From a checkpoint of a small mixture-of-experts model trained on Wikipedia: 13 layers.
Below are experts of layer 4 (counted from 0) of a mixture-of-experts language model. Rows are named router (the router's row for the expert), gate (a neuron's input weights, with its number), up (a neuron's input weights, with its number) and show model dimensions 0-255. Each number is 500 + 40 x the weight over its row's rms, rounded and kept within 0 to 999. Numbers have three digits each.
Before each expert's rows: a language model's description of what the expert responds to. This comes from a sample of Wikipedia text that the model never trained on.

# expert 10
It responds to: Single capital letters or short pieces that begin a word, acronym or transliterated name, such as D in DEAL, K, J, G.
router:504562483538479493548496452545444529526524547580569537548452471512483492534457518497532488456449483448500490477503552499492456488513418518496497524555532476471564593526468474538566543597499475523451489523516491493585494463482446544486499517467594446494655503478557540507456459499505403516446554480479486502482528509500500462570496540449533510521521558502500511459549574461493458430490454512481504470522582542513454501526485497515439559586499514469521505499471531496521536514435469517570500524498536520533523606464543461605486518495493447431495496553484570459470522510523478531466443589460491553501502517449459459524500481555516472515482536462531499570491506527481518505514453581479515502521544466442503493512481523486546486498428438537414429505532446530514480447490450
gate0:568473503478454498524519600433531558572586459516532509488499486491488522467501494472498499511557527509544534498527544467453489506487496531465533512538474502509474487478491523478429474517501557549516435508514444428564518493533512526504469504485530524588530481531444558519463460494494478539510464447490490515391483580539538457468536425462485444467481503441399495525614459530466514471506480574482483502473512433558467464439477582518444496498453474540471484496587533499525478484422545477534420574449507534503444517480526519501515537521494492464500471425496461480537534451440535493500458486517453575525464565592533474542478504526487497467521527515454512519517494547508471546427553467520546462525466455496523542385583572475506540526488456458468523499487440465478488599496558
up0:522461487507582523524462447513475583401464471590525537482509492577457445473514554533471579473466486485523505537484508480507502542487517474426543461423491531470491561504507469537479533498493435518476474504505484511463467541499443441523574489469461500407496535530509497514477484488526453551516456531469423498517488441479516536508495555468498569501460582540484536495414553534511586582451437454496511489518529515508439600516483517458485474434524477575457548461520477419390583485536465524504523521559442519504466502469531505548547530457510499494515502584542532539483513518518516495523425496449504479513491466543474498458478560492451548509519456540519403447492547494547555517457461452578481457508550515533510461481465486471415547484430509496528501513433521509568455503498464

# expert 0
It responds to: Capitalized geographic and nationality words starting proper names, usually after the, of, in, e.g. New, South, British, London.
router:461526496491518489513530472547503516444472504539518501581454496536471481486462458500511515423478523409418479443507505463500457475539496543497510516552515431442534520548477453544535517549467502474463432555511518520550462478522435507497492563481557462490636433564464502516551431478494433477498522511538483516520510507551518482504493506500509512562546493564466561510612547465485523481457428516481510428462552520541475467551520449470504549541456423446568541489452548487489530527475481504491484569549517526557481557477579524579499468543563466358471503533485530532508566513540510529477451563465487574508568503479460472527535536552520517546502525475515502535485517554553518560441417526507542459515537479427501542474528545506516504443487465542445467535450521515521522467532461
gate2:498473525484495555513462482496547521440522537484567488532458524496455520403517454550459471534491461499542483574563563464463511443461549592429501480551531503449483557411501468470550502502515519576511449493444516550475470604498439530515467606448474446446479538548538489512482455533504540496554417553582519489549499503542474594534442488515515512521502540525475475447601517495552432479501462465480517490410527550463442501505440440551474467513506490494554488505502484462479470463482522451515540470545456461515419509514483469541454517478506532453449519530553489545490504486442462462426450542547510456542525521446526498580459468449490557515502523544545522536528511482552500531473434536536471488509510579509429451519547483521538534481486514498444475540437540502430477476500493
up2:532489452537517423536485540549455535477499478533504478544544489538473500446549509522426546473530459439522526586493471513555526453514486471577442527489542501472529525532431517566479459516456519489438483578461575477414461515504424492522516508517501474520517540508585441491448490490499562538540567545575480507499501484416548425571515530489499562473512493477503477462510530461457545495486558504437507424470522483434478527493459485482473441550601535515508459425456493504524510491411546533498445542396443505475480485468521473522471470527508520557515429470488469453424533577493493535514478475517536485464443525524483427518554484503517428473457561575434517522513523524522531546485492526473515557471571566542443480509477495587502446509473486478454523533490437563483500555482517

# expert 9
It responds to: Words inside pipe-delimited table rows, mainly header names like Votes, Candidate, Title, Team, Date, plus some cell entries.
router:517512490507506502542530448555471490488536490529549540496495478517487485502492515488550477502507512440478429483528514526487495496544477581521493521541480475466620546589389565539524525500475512457457485511572526490547468423473439506510501517502549469455675501522539464494492470542514480474446522520504484515530498468537548465491486585471517488560535458520502473520512539488467469456424478544515484448486551493533452488537483527480495534556471458417535464511456555512516500502484503506536492565522539511570534550469553439512524523536526458457478462506464574513482555544559482527461419556453484565410485516464463465482548544527504564483459530443480504529527602538505531518469408567513511527493512518424556561500522530468542440467509417575433442536517473510518480470507446
gate1:476561516443536502531509449473477565492519492649508479438517516544462529490469449564505570486503537480490472519496480545503524533515472521449432479469432464484495545494499495541577478536502441531504440515452504491464496467601491534401537551437563454499608546529423545538533525471488417422529454557453446463473518513515491517452589572500483509506470478464476485513530530562533480499524470464542550438471550464444440471497505526515543489436489472466527587539434495516548492496506469505504510546460541463494484516565487554577437470538456486512523460545491454565502492486452527541484472484482517465530532483521517451495475533527490529553498521526529531593545531481453475474503534495517556425504421536466462473537461490485500485371499522479543515527457504548533504545444505
up1:523508467455509554538425511482516472505480453558523466445554491589451472448406493561497479513503520542461587505490449530520481509459449436493537430521521503455453476449489476498526526477529518521515527491506427442493492460560522577560554498489520524452504499494517570496563527504486474448483465409450509481510550463447501563525495496473470598453567397509478473510524518553492508606502546459487561465507443531547523483422482510511492494374516488499537546505426485439447523536497484513544525521530492471503582565547485446444528473424566495472492478483458550555513444520470536438486484514494559497488511544491470487413509550518479534523482539508499521481492479560462516446552517474509479463539501512548456496454414488536446513504528463502504561534575509568516569548446509

# expert 24
It responds to: Newlines and line-start dashes between entries in infobox or taxonomy lists and table rows, e.g. Class: Mammalia then newline.
router:459506462547491520558506453545504518487531532544574520561505495558488505511466525494526556396441518479422473466529536537450461459517468516451534535512520440531514522518394534520561481597486545511451450520511490509513519458548444512449471574449533462497527476546519492546495477509495442508465483541519506488537497500510492488516453484440525511541498477563496491501580586475477466482481448499509514436454542497568453488557478444530531548504457455424529508555435637491518589528494518508529572536537482521550513517454581522527514526577487482493452539549476557556524533533485482524542461530465468554513488488451499500477535546524515533496475558453520487489468595549529517501518421531464538480457551472403494549500444478444507458459457499495412471582545526493530439529451497
gate1:496504451490543465506539517474524442542546484546485535451536508522484508481476489576558568470519547484511401488525482464454570434519475505508468430500468489578555501524500417501485422524565495533456489473517492473472404522473499465513494554467463561500588485493469434527505460504522492420483504492494399467534473544505586519502505528412520436525490496519506477487474546489528452561468603532511498562499506526497560551486467471458545464559499478422442534486462450489479454504564507534455467524520485428541505468478586461505497462525571493453465486491485526528535480499552495534530544536456506452532490495518511415508555576490488502511499515500479400560475549491498596474513501482473470514478543547452514508435517506608473510521524513533535504373498521601485479457488491
up1:558564494484548519521371499492551532627592505461496543498504540478497500500494443458468512549515524527604496544480508531473517521540510540465494518549511567444571490521445522563526442489523547498467489483459530486513502394374537483450504555492463498514453548558475466468459517484394521526492409489488513563462533463486511443472460485449546476472523443538487534534479505492492484476486480545522523439484532527446441546494533511512476481434481526520501447479513549483497445523495469484545467511506494502489551473486501472476522526429446410552492399507544477547527510537512549473503494521574499514432487510560475577484525489546455448493559454468501471523387500532534427424533487516572502460553540498505501561565489474484528552523489508511481454462539467485485467521493504